python train.py --n_layer=8 --d_model=256 --n_experts=64 --experts_per_token=2 --d_expert=288 --d_shared_expert=0 --activation="swiglu" --moe_layers=[0, 1, 2, 3, 4, 5, 6, 7] --router_score="sigmoid" --normalize_top_k=true --routed_scale=1.5 --balance_loss=0.000199 --balance_bias=true --n_groups=8 --groups_per_token=2 --init_std_router=0.0231 --lr_router=0.000541 --n_head=4 --n_kv_head=2 --head_dim=64 --vocab_size=32768 --norm="rmsnorm" --norm_place="pre" --norm_eps=1e-06 --positions="rope" --rope_base=10000.0 --rope_fraction=1.0 --qk_norm=false --attn_scale=0.125 --tie_embeddings=false --parallel_block=false --init="normal" --init_std_qkv=0.041 --init_std_o=0.0509 --init_std_up=0.0587 --init_std_down=0.0587 --optimizer="adam_hyperball" --lr=0.00606 --beta1=0.9 --weight_decay=0.0 --lr_head=0.0153 --grad_clip=2.0 --warmup_steps=320 --schedule="wsd" --decay_fraction=1.0 --decay_shape="linear" --final_lr_fraction=0.0 --batch_tokens=131072 --seq_len=1024 --doc_mask=false --train_tokens=840300000 --steps=6411 --dataset="wikipedia_en"
Below are experts of layer 5 (counted from 0) of a mixture-of-experts language model. Rows are named router (the router's row for the expert), gate (a neuron's input weights, with its number), up (a neuron's input weights, with its number) and show model dimensions 0-255. Each number is 128 + 24 x the weight over its row's rms, rounded and kept within 0 to 255.
Before each expert's rows: "mostly gets" lists some tokens that are sent to it at least half of the time. This comes from a sample of Wikipedia text that the model never trained on.

# expert 32
mostly gets: " land", " bar", " war", " car", " law", " cast"
router [ 85  84 157 143 156 143 134 108 116  91 126 113 148 137 117 134 141 181 103 145 158 115 127 114 156 148 117 117 125 143 129 114 132 105 176 138 124 130 146 120  97 147 126 133  96 112 155 146  65 107 131 135  93 131 149 105 126 104 166 126  74 128 115 118 125 156 163 148 106 149 140 119 101 137 145 143 144 136 106 150 126  57 120  98 127 119  75 156 125 130 130 121 166 138 159  96 101 184 134 120 167 152 171 110 177 164 172 125 179 114 160 117 145 150 145 144 143 108 125 130 130 134 104 144 134 158 133 149 145 152 137 130 125  76 121 141  69 179  96 145 117 108 143 117 137 117 129 128 104 121 141 135  51 145 122  93 140 131 119 134 114 133 112 149 140  85 113 121 149  80 124 123 161 144 118 111 148 135  69 117 138 159 121 111 119 164 129 152 132 149 162 124 103 125 133  84 120 128 114 139 148 116 155 153 133 136 161 131 132 144 115 112 146 117  92  99 105 103 136 130 149 146 183 112 151 152 136 164 133  77 142 130 175 122 156  95 102 132 134 124  99 131 126 155 167 151 151  92  86 117 137 138 118 129 141 102]
gate0 [ 98 156 172 100 116 133 121  94  94 130 141 141 115 142  80 108 102 151 127 164 137 177 137 118 101 139 122 126 122 156 112 178 118 139 147 132 129 105 162  92 127 183 135 145 118 108  95 144  84 136 144 124 168 165 123 149 120 110 122 148 117 155 119  94 108 133 190 143 107 109  65 145 125 166 114 132 122 153 122  97 118 123 119 176 128 100 124  98  67 171 139 117 153 125 160 118 140 111 127 114 205 145  95 120 108 105 127 136 131 118 119 105 135  98 151 106 107 127 132 145 182 110 128 134 160 139 153 122 153 139 116 123 163 116 140  94  91 153 138 149 166 147 112 113 140 119 104  91 142 161 130 103 115 128 158 107 144 117 148 117 141 142 167 151 133 169 101 130 149 102 124 155 106 127 132 153  97 105 149 158 142 128 132 130 116 109  98 181 134 138 131 135  88 105 131 103 137  96 139  95 125 101 125 136 104 117  84 134 122 138 123 123 111 132 116 101  84 139 148 112 142 155 128 129 123 111 165 159 114  91 100 126 153 126 186 134 100  99 165 115  92 100 128 137 127  87 115 141 133  91 160 144 190 157 135 145]
up0 [145 101 101 115  87 161  99 181 151 134 150 133 113 198 159 132 137  84 133 152 121 125 150 130 105  73 140 135 129 102 144 134 122 147 146 100 148 137 108 120 119 154 146 114 155 115 124  95 134 155 113 114 156 171 128 100 190 130 140  91 111 137 146  93 144 107  79 136  98 107 131  86 117 127 120 124 134 113 109 143 120 167 129 130 138 116 132 150 125 106 116 157 108 136 139 170 134 136  78 143  87 117 115 110 101 112 127 149 101  92 152 186 136 118  82 159 169 108 126 116 112 111 170 138 169 161 135 139 126 105 137 134 115 126  73 132 116 169 127 138 145 104 138 156  88 130 101 111 140  85 140 147  95 151 112  93 142 133 169 210 116 129 136 109 130 139 136 123 141 149 158 139 157 135 100 149 132 123 169 144 142 133 102 128 135  92 127 121 138 144 107 103 163 166  78 120  95 111 119 125 101 144 128 102 144 122 129 135 139 139 111 134  96  75 148 138 127 124 131  57 124 109 160 126 134 158 113 104 122 140 155 156 126 150 124 119 172 110 122 135 156 112 130 105 113 100 106 145 114  70 144 123 123  96 129 158]

# expert 34
mostly gets: "ya", "ha", "ara", "ana", "ama", "ji"
router [ 91 124 124 148 183 144 129 121 136 156 143 133 131 154 102  86 154 195 150 133 129 120 124 139 137 141 135 127  94 134 107 131 131 105 146 117 110 119 139 117 119 118 149 117 106 111 150 146 107 120 130  99 127 137 144  81 125  99 106 145  72 166 106 121 120 183 103 117  95 138 154 126  91 124 165 135 125 118 140 130 151  32 125 119 126 124 140 119 126 111 149 146 160 157 133 104 113 116 143 156 139 104 112  99 117 153 164  86 162 116 144 127 131 143 130 138 144 111 169  93 102 129 118  94 121 149 127 140 151 119 163 119 120  63 143 155  87 122 114 126 115  98 150 128 169 111 109 126 147 141 141 159 123 126 122 110 157 146 148  90 130 118 137 148 113  89 105  96 169  79 142 148 176 122 119 169  76 137 112 128 114 165 116 125 113 148 123 137 149 123 153 144 156  90 103  42 121 125 119 155 102 100 156 125 137 101 135 142 113 141 110 123 146 109  97  88 130 107 133 126 142 151 152 126 128 147 119 137 162  79 146 144 170 151 140 122 112 117 128 141 124 152 142 157 172 188 147  88  98 144 164 126  92 130 128 124]
gate0 [ 90 123 121  94 158 151  89 158 107 131 126 161  84 138 129 171 113 138 124 163 180 100 158  82 153 137 155 146  99 136 136 156 108 106 130 108 138 145 149 108 110  86 158 147 148  91 146 149  92 108 161 124 135 117 156 122 130 129 127 134  98 122 159  91 146 156  79 139  96 152 160 137 145 130 182 148 123 126 139  96 157 101 111 103 159 147  81 132 114 127 103 111 116 117 119 131 144 153  86 103 118 108 122 148 109 126 124 173 109 134 111 120 133 115 106 111 117  88 107  95 124 113 119 144 180 117 115 170 150 115 124 166 124 122 158 119 117 121 103 104 174  78 150  99 132 138 123 120 160 100 148 101 135 132 108 131 181 136 140 113 107 147 107 152 127 121 120  85 103 107 106 159 157 166 154 165 142 142 103 124 147 127 137 117  95 143 116 150 101 112  96 103 107 116 109  86 106 161 139 136 164 130 151 130 186 168 130 139  99 174 124 143 147 130 134 151 111 132 105  99 147 122 156  97 139 207 123 135  95 104  94 103 138 137 136 154 107  91 153 116 131 134 152 145 155 168 133 151 144 144 130 101 111  95 122 131]
up0 [154 142  90 127 116 103 114 166 108 154 117 135  81 106 137 123 149 135 116 110 124 109 184 123 140 129 122 122  97 159 165 124 140 139 137  95 133 130 128 173 115 136 176 152 160 149 132 149 117 115 134  68 101 145 118 118 152 117  70 113 142  81 158 126 112 111 104 131 124 161 190 152 128 142 148 134 135 150 127 121 144 150 119 102 120 130 111 112 114 101 147 111  82 120 133 163 129 139 167 133 153 117  94 114 147 119 110 168 126 138 104 124 180 142 130 135 133 127 107 113 140 176 110 151 116 100 145 134 152 100 148 131 122 139 125 124 102 131  91  88 124 100 134 146 141  87 162 123 140 133 113  79 115 104 149  95 150 123 158 102  87  72 141 150 135 152  98  87 100 106 112  71 172 138 168 157 126 112 150 142 165 141 129  99 120 152 133 144 161  98 150 128 152 110 145 139  87 174 122 147 124 142 166 156 154 115 132 120 113 162 124 150 104 144 129 133 147 152 135 150 148  77 163 165 143 125 114 107 133 100 139 117 173 183 136 116  75  84 143 146 133 126 140 134 136 174  84 132 130 121 137 119 136 131 114  90]

# expert 23
mostly gets: " President", " Minister", " president", " mother", " director", " man"
router [ 69 139 144 182 161 172 135 149 127 102 162 142 149 122 144 132 138 218 125 108 164 151 151  97 149 158 135 120 109 110 116 146 146  79 142 138  94  90 111 132 112 107 143 124 104 117 133 166 112 111 140 151 121 129 134  97 120 103 150 134 120 161  86 154  90 166 134 151 103 138 163 160 101 119 138 147 102 154 108 164 157  53 152  94 126 136 126 146 128 145 153 137 164 147 153 106 117 133 126 104 167 125 151 114 168 166 183 108 166 118 137 100 156 129 145 131 135  98 158  92 134 132 136 111 104 159 150 143 148 117 127  96 128  70 126 152  94 138  89 123  90 121 151 155 172 148 119 120 125 136 142 115 126 128 150 138 111 137 101 114 106 121 114 159 156  73 127 123 167  87 106 138 162 119 101 139 108 140 104 122 127 142 113 134 110 121 123 166 162 131 184 149 169 108 116  89 157 124 127 149 154 123 147 133 116 142 138  96 136 130 102 123 130 108 115  98 137 106 136 109 154 137 129 122 125 157 115 156 137 101 132 134 160 130 154 107 102 132 103  92 122 155 156 124 144 150 149 112  99 133 164 115 108 116 167 122]
gate0 [ 94 172 169 115 129 139 129 111 142 111 135 139 107 157 133 146 147 163  83 120 176  92 116 113 137 202 101 102 108 103 141 108 113  97 132 148 136  97 177 129 159 138  92 129 134 135 129 129 154 124  69 133 108 189 102 141 137 141 167 123 131 101 103 144 153 177 127 139  89 160 145 115 116 131 129 174 127 148 133 151 127 138 108 136 137 147 131 141 123 160 114 149  89  95 106 146 164 156 126 101 130  71 156 155 158 138 109 148 132 135 109 138 111 112 155 133 155 113 158 106 125  75 144 146  72 118 153 121  93 133 125 164  81 145  99 105 136 136 104 143  98 136 115 155 144 122 145  78  89 141 118 141 136 126 129 153 126 122 157 128 144 124 142 152 121 126 155 176 121 158 176 138 147 114 139 125 117 135 153 151 133 156 104  88 129 120 137 154 148  82 103 144  81  80 138 124 126 100 117 136 119 120 117 133  98 141 164  90 117 152 101 123 130 104 171  90 148 123 137 129 148 142 104 134  90 134 130 120 126 100 164 124 112 125  97 182 115 131 121 103 105 143 185 139 149 133 140 110 118 116 188 145 123 112 127 116]
up0 [138 123 136 136 108 117 107 133 120 164 112  92 124  74 146 137 163 111 147 150 125 136 146 146 148  88 131 151 129 171 132 113 101 154 128  90 119 141  99 133 122 108 128 131 142 139 136  86 150 101 128 117 140 131 120 152 150 129  97 107 157 131 149 115 104 119 152 127 153 154 141 110 173 158 145  82 142 102 136 108 125 120 174 117 125 127 118  90 132  92 121 139 104 116 136 118 109  86 104 143  88 174 121 107  85 132  85  93 142  99 111 112 144  88 132 109 117 131  97 122 128 191 125 100 109 132 100 102 154 109 131  58 142 108 166 128 136 121  96  82 153 133 107 120  99 144 106 169 138 124 149 123 149 155 124 115 127 143 118 113 142 141 130 141  67 143  83 111  71 103 124 116 132 183 117 127 113 120 203  98 128 118 123 167 131 108 159 138 151 184 127 129 151 145 116 114 106 133 123 136 116 133 148 150 125 131 149 125  85 121 127 145 152 130 138 107 103 144 132 143 127 161 100  96 146 100  67 158 115 184 109 112  95 154 143  88 163 111 162 162 111 117  98 125 114 138 105 161 124  82  89 121 129 142 115 136]

# expert 5
mostly gets: " Star", " television", " TV", " Fox", " Forbes", " Radio"
router [ 70 118 137 151 141 161 108 146 133 110 154 143 148 166 150 139 140 237 146 115 174 129 156 117 137 110 105 148  99 104 105 141 151  97 182 124 104 111 163 117 106 119 149 111 139 100 153 161 117 102 136 133 133 136 134 130 101 115 126 122  99 128 115 127 147 193 126 118  75 137 126 132 107 111 147 120 121 123 110 142 123 104 155  99 115 125  91 138 124 101 129 128 150 147 143 111 149 134 149 150 135 118 149 103 134 143 129 135 166 137 104 132 121 160 149 141 149  83 142 105 124 132 134  99 115 159 117 129 150 100 162 109 109  72 136 152  99 149  92 109 137 107 156 136 116 133 147 127 107 127 173 107 111 120 129 123 146 105 156 122 112 104 134 152 155  76 123  91 159  85 116 170 132 134 142 163  94 139  96 160 139 147 124 135 116 143 121 148 157 152 147 181 144 122 114  62 128 143 110 164 140 103 134 132 123 129 116 145  84 153 114 142 153  98 123  75 122 110 136  89 158 134 147 103 109 146 108 162 142 112 157 154 166 130 167 120  91 138 161 146 132 126 160 160 133 180 130  78 100 118 165 123 128 111 147 126]
gate0 [140 128 120 143 124 119  94 107 120 143 174 133 128 141 143  76 122 115 111 102 156 146 148  92 110 109 125 114 119 107 155 146 171  81 130 119 127 142 123 124 150 185 120 125 121 152 127 121 116 106 122 128 129 171 159 137 136 161 125 104 114 130 155 122 134 149 137 103 117  96 132 129 129  91 107 121 137  94 117 125  85 148 118  47 172 135 172 163 150 126 119 121 154 109 137 117  96 144 154 140 120 110 167  96 114  91 125 162 124 115 157 130 121 122 136 101 126 128  84 143  81  99  91 114 103 130 149 117  94  81 157  78 122 104 168 114 132 142 142 128 106 184  93 165 143 135 146 114 111 132 156  96 114 128 112 120 161 127 147 133 135 112 117 168 109 143 124 110  84 100  93 164 100 143 128 121 134 109 135 123 127 155 135  86 101  97 107  96 131 118 156 129 120 138 114 164 126  78 107 133 109  70 138 103 148 104 135 149 147 176 141 109  72  91 145  96 148 109 148  78 180  92 123 160 141 129 120 141  94 120 137 110 159 150 123 114 146 163 148 116 119 133 151 177 132 132 152 120  97  85 125 133 137 146  95 117]
up0 [ 82 107 180  96 107 151 136 166 138 111 135 157  96  64 105 155  75 126 128 167 162 157 100 135 105 133 132 137  83 133 156 147 115  93 107 125 154 123 134  79  96 132  92 146 179 156 128 127 120  93 114  86 161 138 114 133 121 154 142  85 107 102 118 129 150 170 134 166 122  83  87 105 160 154 132 154 130 121 129 158 109 116 127 108 159 152 136 152 126  83  79 165 151 141 155 149 156  77 113 132 132  80 120  70 125 146 116 130 104 127 146  94 127 132 105 101 138 127 154 133  82 104 125  97  96 145 117 146 125 130 122  91 129 134 115 153 147 111 146 112 113 188 141 157  94  84 120 132 124 155 153 142 115 125  96 143 134  94 134 133  96 119 105 137 130 123 127 129 103 131  98 142 141 147 145 142 134 128 155 148 111 106 154 158 111 119 124 143 106 111 147 175 123 106 131 154 122 130 122 141 156 155 144  97 144 112 131 117  88 131 144 114 125  45 127 164 154 128 109 126 155 165 158  75 127 143 105 104 141 117 123 154 153 133 115 131 127 145 158 176 120 145 133 128 129 144 151 101 119 135 126 105 130 123 126 137]

# expert 9
mostly gets: "ón", " José", " d'", "ás", " Puerto", "ém"
router [ 73  92 129 186 143 175 106 126 117 134 127 128 159 115 105 135 146 214 122 153 136 113 145 132 114 123 113 136 136 149  77 121 142 110 135 152 100 112 135 116 112 121 155 121 100 112 147 145 124 123 136 115 116 114 163  92 100 125 147  95 130 146 106 139 110 148 142 135  87 112 123 138 101  86 156 123 146 143 109 169 132  49 160 128 106 114 124 106 132 124 133 145 129 178 129 122 151 145 160 124 145 114 132 147 137 158 173 125 158 138 149  99 141 145 158 148 144  96 151 125 116 133 110 106 142 136 129  99 126 124 114 108 114  55 138 169  97 145  96 132 100  95 159 154 151 134 141  80 108 149 196 138 112 112 140 123 178 135 133 146 127 113 108 124 125  65 114 122 190  99 127 134 140 146 108 156  88 136 124 124 135 125 108 115  75 168 112 131 151 149 132 157 116 145 139  57 108 131 112 142 136 117 160 133 130 141 166 134 101 145 123 107 161  96  92  93 129 127 126 109 146 133 126 138 107 155  92 136 145 114 133 128 161 128 121 141  90 136 126 132 119 151 134 160 154 140 129  88 108 142 185 137 126 118 133  99]
gate0 [167  83 127  86 131 125 113  69 114 132 135 108 175 145 124 167 129 132 131 124 126  91 130 126 140 160 105  99 140 101 137 136 135 131 155  76  99 114 100 123 171 150 129  97 139 154  89  98 124 115 136 185  83 125 101 106  93 130 149 113 137 127 173  95 115 101 131 140 133 145 177 173 112 122 120 163 107 142 111 127 102 128 160 151 103 107 148 131 142  91 158 133 117 124  88  91 121 127 155 147 150 128 158 103 130 159 164 140 117  85 104 119 100 133  81 134 165 116 153 168  93 142 137  91 127 161 134 127 127 155  95 109 152 132 125 112 143 145 119 136 143 152 121 154 123 129 157  96 123 151 121 124 148  99 182 127 134 146 108 113 159  88 108 105 164  99 138 144 171 124 125 116 115 125  99 150 148 141 136 174 120 135 136 147 138 100 124 157 126 116 123 135 144 138 150 130 135 132 168 127 140 140 109 100 109  98 175 138 135 112 129 172 173 130  90 135 138 114 143  96  95  80 140 155  98 138 109  65 137 118 192 137 157 111 115 148 143 127 126 161 172 145 114 109 138 153  94 122 170 100 152 135 163 129 124 117]
up0 [152 150 151 110 134 122 152 100 101 131 128  74 146 163 106 185 171 122 141 154 129 144  82 127  99 135 145  93 122  97 140 132 111 146 118 158 138  86 165  93 142  92 144  89  84 110 105 125 126 160 110 177 151 107 127 107 128 135 132 145 148 155 149  95 170 142 115 161  60 142 150  83  94 125 105 158 149 135 137 115 109 150 130 120 116 117 144 160 108 108 162 152 109 135 132 104  98 106 110 104 138  97 134 167 132 135 143 139 117 160 134 165 113 127  85 132 112 114 117 119 108  72 137 124  94 135 114  94  92 111 120 105 112 122 137 142 137 126 144 151 162 158 159 136 140 140 132 132 155 164 140 141 165 109 121 133 137  98 108 120 131 107 102 142 110 114 118 154 145 119 127 139 145 128 121 133 179 143 153 169  99  92  98  87  82 123 136  96 131 127  94 176 149 132 155 144 129 172 110 143 134 126 142 100 125 103 171  77  96 127 140 161 128 108  80 105 134 150 152 121 143 135 102  83  91 185  98 147 139 124 116 109 140 124 132 132 134 112 101 140 145 158 121  74 122 105 140 119 147 118 117 165 132 102  96 152]

# expert 51
mostly gets: "berg", "ić", "ović", "burg", "bach", "sky"
router [ 87  84 156 131 133 153 103 135 141 131 151 151 151 143 141 119 154 218 135 127 175 147 134 118 146 139 108 150 131 121 103  92 125  80 138 137  90 128 160 132 123 128 157 124 142 102 152 149 106  96 161 127 123 134 131  98 135 131 141 117 112 126 114 147 123 132 144 129 109 154 138 118 114 116 179 102 124 103 118 143 129  24 162 108 136 117  96 111 164 114 140 166 136 145 157  98 112 141 141 117 141 142 126 110 127 156 145 132 160 116 138 107 106 134 159 136 175 106 152 152 111 104 125 112 128 148 147 118 138  99 157 145 109  73 121 123  95 137  97 123 105  87 126 135 152 124 121  98  98 129 161 147 122 106 146 117 161 140 146 107 137 136 117 172 104  63 138 113 169  57 108 166 136 146 108 144 132 129 129 102 142 142 124 149 124 127 123 119 136 130 153 161 122 109 125  63 133 107 113 152 100  88 154 151 145 130 122 114  98 121 123 104 143 123 111  75 132 110 143 113 147 178 140 107 168 149  95 150 148 131 128 120 155 113 142 125 135 129 110 114 131 154 118 168 134 169 152 110  95 140 173 123  78  99 164 146]
gate0 [126 147 104 169 140 139 128 112 166 123  94 116 120 101 152  94 147 127 135 138 123 164 165  90 190 156 128 131 163 116 102 150 159 120 117 181 137 106 114  84 169 148 123 130 142 127 173 103 128 143 137  97 122 123 125  94 139 145 144 122 134 121 131 136 145 112 107 155 128 100 167 152 172 141 143 145 143 159 143  98  80  92 130 117 113 161 102 125 157 154 167 129 126 150 142 112 103  81 137 148 135 118 109 112 193 142 130 115 134  73 152 116 142 144 152  86 111 151 122 140 123 136 155 156 111 128 157 157 132 114 110 145 125 128 128 138 108 107  95 130 104 185 140 126 139 140 114 120 120 167 157 103 105 116 136 144 149 172 129 151 144  91 114 144 123 147 102 154 102 152 162 114 120  56 147 129 106 113 133 153 120 124 117 139 108 143 133 108 155 175 160 117 166 110  98 100 119 113 176 113 122 145 148 170 173 135 126 118 196 134 116 123 120 142 135 141 175 104 124 101 103 149 134 161 115 141  84 107 161  97 116 115 110 176 143 127 142 146 151 158 182 148 131 116 102 127 118 137 139  92 105 135 147 108 150 107]
up0 [113 138 142  92 164 107 173 130 130  99  97 127 131 145 124 159 112 174 113 165 119 139 151 151 104 121  95 119 112 100 114 122 120 165 142  86  77 142 127 121 100 109 161 114 171 105 125 123 116 173 139 133 150 100 155  88 135 130 112 144 131 136 121 126 185 123 176 141 136 130 131 116  87 127  90 153 116 132 161  91 134 141 127 142 129 166 121  82 120  74 154 135 106 115  92 132 134 122 125 139  89 107 128 161 120 127 164 107 101 100 145 100 151 130  74 129 143 120 132 124 155 122 104 135 117 130  60  87 109 148 143 125 112 126 110 129 130 139 115  70 101 127 176 156 136 143 136 178 126 124 153 121 135 139  97 132 131  97 151  98 151 108 114 149  93 154 141 137 165 118 153 122 111 127  99  99 110 125 126 111  79 166 116 107 122 119 129 111  76 142 136 103 143 122 112  97 151 112 113 126  93 134 153 132  88 146 107 148  88 160 161  94 131 156 102 146 165 133 103 157  94 113 128 140  52 133 127 130 116 146 139 117 141  86 132 115 130 103 148 125 129 160 154 137 149 110 126 186 157 119 120  77  95 113 135 125]

# expert 6
mostly gets: " Scott", " Mike", " Lewis", " Taylor", " Ryan", " Clark"
router [ 88 127 150 159 144 159 122 132 116  78 134 145 149 159 140 135 117 195 119 116 162 137 144 113 153 130 105 154 118 113  82 123 109  86 133 138 119 115 163  98 101 145 146 106 113  88 134 143 130 106 149 138 116 126 134 124 117 131 131 134  95 147 104 114 118 160 143 126  86 145 131 149 125  86 159 111 123 151 128 130 158  58 143 123 125 121 143 133 131 118 153 168 159 154 144  79 129 150 144 147 147 144 135 120 155 165 129  96 152 134 144 113 130 112 154 145 148 109 141 130 116 119 122  91  93 174 151 130 156 112 152 123 107  77 144 150  96 168  88 129  97 134 151 130  97 122 108 135 107 124 160 127 111 106 133 119 139  97 145 111 123 102 141 128 172  77 116 140 173  77 126 164 136 112 125 161 123 148 118 130 130 152 133 163 111 162 131 158 132 154 167 148 121 135 112  28 110  89 134 174 151  86 160 142 114 118 136 117 122 127 103 124 152 113  91 104 138 118 136 132 162 121 160 124 131 163  82 134 153 119 151 146 144 122 168 110 126 110 160 158 129 118 159 110 164 204 140 103 113 140 150 120 138 131 135 144]
gate0 [ 87 122 124 144 127 126 115 150 114 117 116 110 131 133 119 100 128 110 115 160 120 126 112 127 137 205 131 101 145 135  84  96 127 150 144  67 133 104 108 129 109 131 122 134 143 177 165 142 125 164 108 135 105  96 160 106 162 125 142 136 141 156 155 164 149 121 108 114 135 145 143 113 143 132 157 117 145 131 178 111 142 136 148  97 126 152  86 139 145 131 106 116 133 133 158 140 109 119 109 138 127 129 109 176 157 139 140 112 117 103 100  75 124 140 144 123 105 133 148 176 194 135 150 109  93 115 115 110 126 146 142 138 128 141 132 102 131 119 118 113 116 151 115 109 114 143 109 165 162 141 138 166  96 112 172 171 116 159 100 121 153 155 122 148 159 138 106 137  99 115 151 110 133 146 104 162 104 146 113 116 163 124 123 105 145 127  77 113  76  95 139 101 130 101 106 126 101 144 143  90 122 148 154 165 135 139 165 124 127 140 185  93 117 151 156 126 128 110  93 156  88 152 113 159 116 110 140  74 135 137 124 151 124  94 182 100 160 105 140 139 146 163 148 175 110 113  85 183 127  64 111 119 101 128 106 110]
up0 [123 140 152 125 131 108 154 149 154 163 126 119 116 103  87 109 137 105 132 129 151 127 158 132 116 133  91  75 150 107 142 124 177 129 142 126 123 193 142 144 166 120 115 125  96 101 159 111 112 152 128 165 117 143 143 157 130 149 165  93 153 162  95 131 155 119 171  79 137 132 125 100 143 164 113 153 135 116 133 120 133 129 123 147 160 198 142 126 116 126 148 133  89 143 123  79 145 124 108 123 135  99 152 138  72  96  85  86 145 127 160 124 151 154 150 158 150 158  75 144  90 124 142 193 110 154 101 117 129  93 126 119 165 151 134 135 130 128 138 112 144 136 102 152 147 138 150 126 118 135 135  90 152 147 149  74 102 115 134 125 127 106 137 160 111 107  94  97  75 103 145 147 130 106 101 115 136 149 134 166 130 119 121 115 133  90 124 114 105 117 145 152 139 132 116 121 138 122  77 186 129 136 127 138 136 141 134 113 135 115 146 117 146 128 102 138 143 168 145 128 176 148 127 101 143 160 152 145 129 172 122  93 141 139 101 103 148 131 154 143 114 147 131  93 124 204 168 110 137 143  91 102 152 104  99 141]

# expert 24
mostly gets: "ed.", " However,", "ation.", "ers.", "\".", "ing."
router [ 93  86 150 129 132 129 110 124 105  88 150 136 164 173 127 133 142 127 131 148 146 141 147  91 139 150 107 145 118 116 139 131 138  99 175 164  99 114  98 101 114 123 147 119 109  83 160 102 104 113 117 133 129 159 139  73 121 131 171 158 109 123 119 102 106 136 116 124 118 141 145 144 121 106 171 136 119 148 117 149 130 114 130 117 121 123 108 111 154 128 132 186 146 159 150  92 154 140 128 146 134  99 138 136 170 184 174 106 169 112 139 136 150 149 117 134 150 100 134 142 116 130 136 110 117 167 126 108 124 112 137 161 120  54 145 136  90 128 105 142 104 121 134 149 131 124 101 131 137  96 151 112 148 122 152 101 111 112 130 115 138 109 125 164 169  68 120 121 143  69  84 127 204 142 123 153  95 141 100 136 119 136 138 111  89 143 122 146 128 150 134 157 120 128 121  85 134 125 103 181  98 102 157 123 143 149 139 137 124 179 120 123 148 109 108  51 130 104 108  89 169 161 133 143 131 162 150 117 102  95 129 134 151 114 156 117 110 116 144 111 129 141 174 160 165 154 114 103 100 120 164  94 112 110 137 148]
gate0 [138 116 150 138 116 102 102 163 141 150 142 124 135 110 127 122 174 150 119 106 133 151 100 152 165 113 150 123 122 105 119 130 182 104 102 133 133 115 114 142 136 127  53 107 145 135 126 129 112 153 146 125 131  90 118 133 121  84 119 141 129 120 124 124 147 126 135 141  84  84 101 102  93 128  85 120 100 145  76 148 154 164 101 153 132 171  82 113 118 110 136 130 112 141 140 155 111 158 126 145 140 156  72 116 106 124 153 112 106 117 117 109 171 129 144 116 174 125 151 110 116  91 123  99 125 116 106 153 172  97 100 119 116 123 116 154 105 112 104 114 143  77 125 141 110 132 102 112  92 150 130 147 113 131 127 149 127  68  93 136  96 140 115 121  66 114 169 119 126 142 132 172  91 172 126 104 150 151 111 117 100 182 168 155 114 112 124 143 142 153 124 108 117 119  87  98 117 163 152 122 145 116 141 144 128 109 145 144 145 138 128 163 117  60 135 158 126 125 111 167 123 148  98  93 118  96 123 149 134 151 126 135 126 139  97 113 153 155  91 142 128 117 130 127 117 137 150  67 127  66 101 113 146 153  74 120]
up0 [155 145 193 132 137 147 170 133 109 147 158 137 125 111 126 125 108 115 187 151 136 142 129 175 109 141 128 125 114 110 168 194 142 149 116 174 133 119 148 145 119 132 132 121 137 128 163 118 124 133 127 133 159 110 138 216 110 114 114 120 125  96 111  82 118 130 161 172 108 144 164  93 132 117  89 115 111 107 138 144 151 130 138 134 147 149 118 120 104 106 151 138 138  87 132 137 156 131 145 159 129 129  92 159 106 137 156  99 136 132 138 135 138 114 154 119 144 151 158 144 145 119 147 113 122 124 136 123 136 114  94 120  90  98 126 117 138 146  86 102 152 149 146 121 131 147 126 126 117 111 136 108 145  99 111 175 152 159 122 122 180 130  96 137 101 158 125 138 131 155  95 117 122 138 119 130 138 159 142 179 151 177 160 139 112 151 192  92 111 158 127 178 119 139  78 139 110 106 180 103 139 139 110 129 113  79 154 112 193 137 195 172 146 120 126 127 149 112 130 162 125 108 127  99  72 119 137 105 104  97 121 130 117  95 113 107 181 127 115 138 117 109 139 133 132 152 134 148 129 160 111 103 151 126 138 133]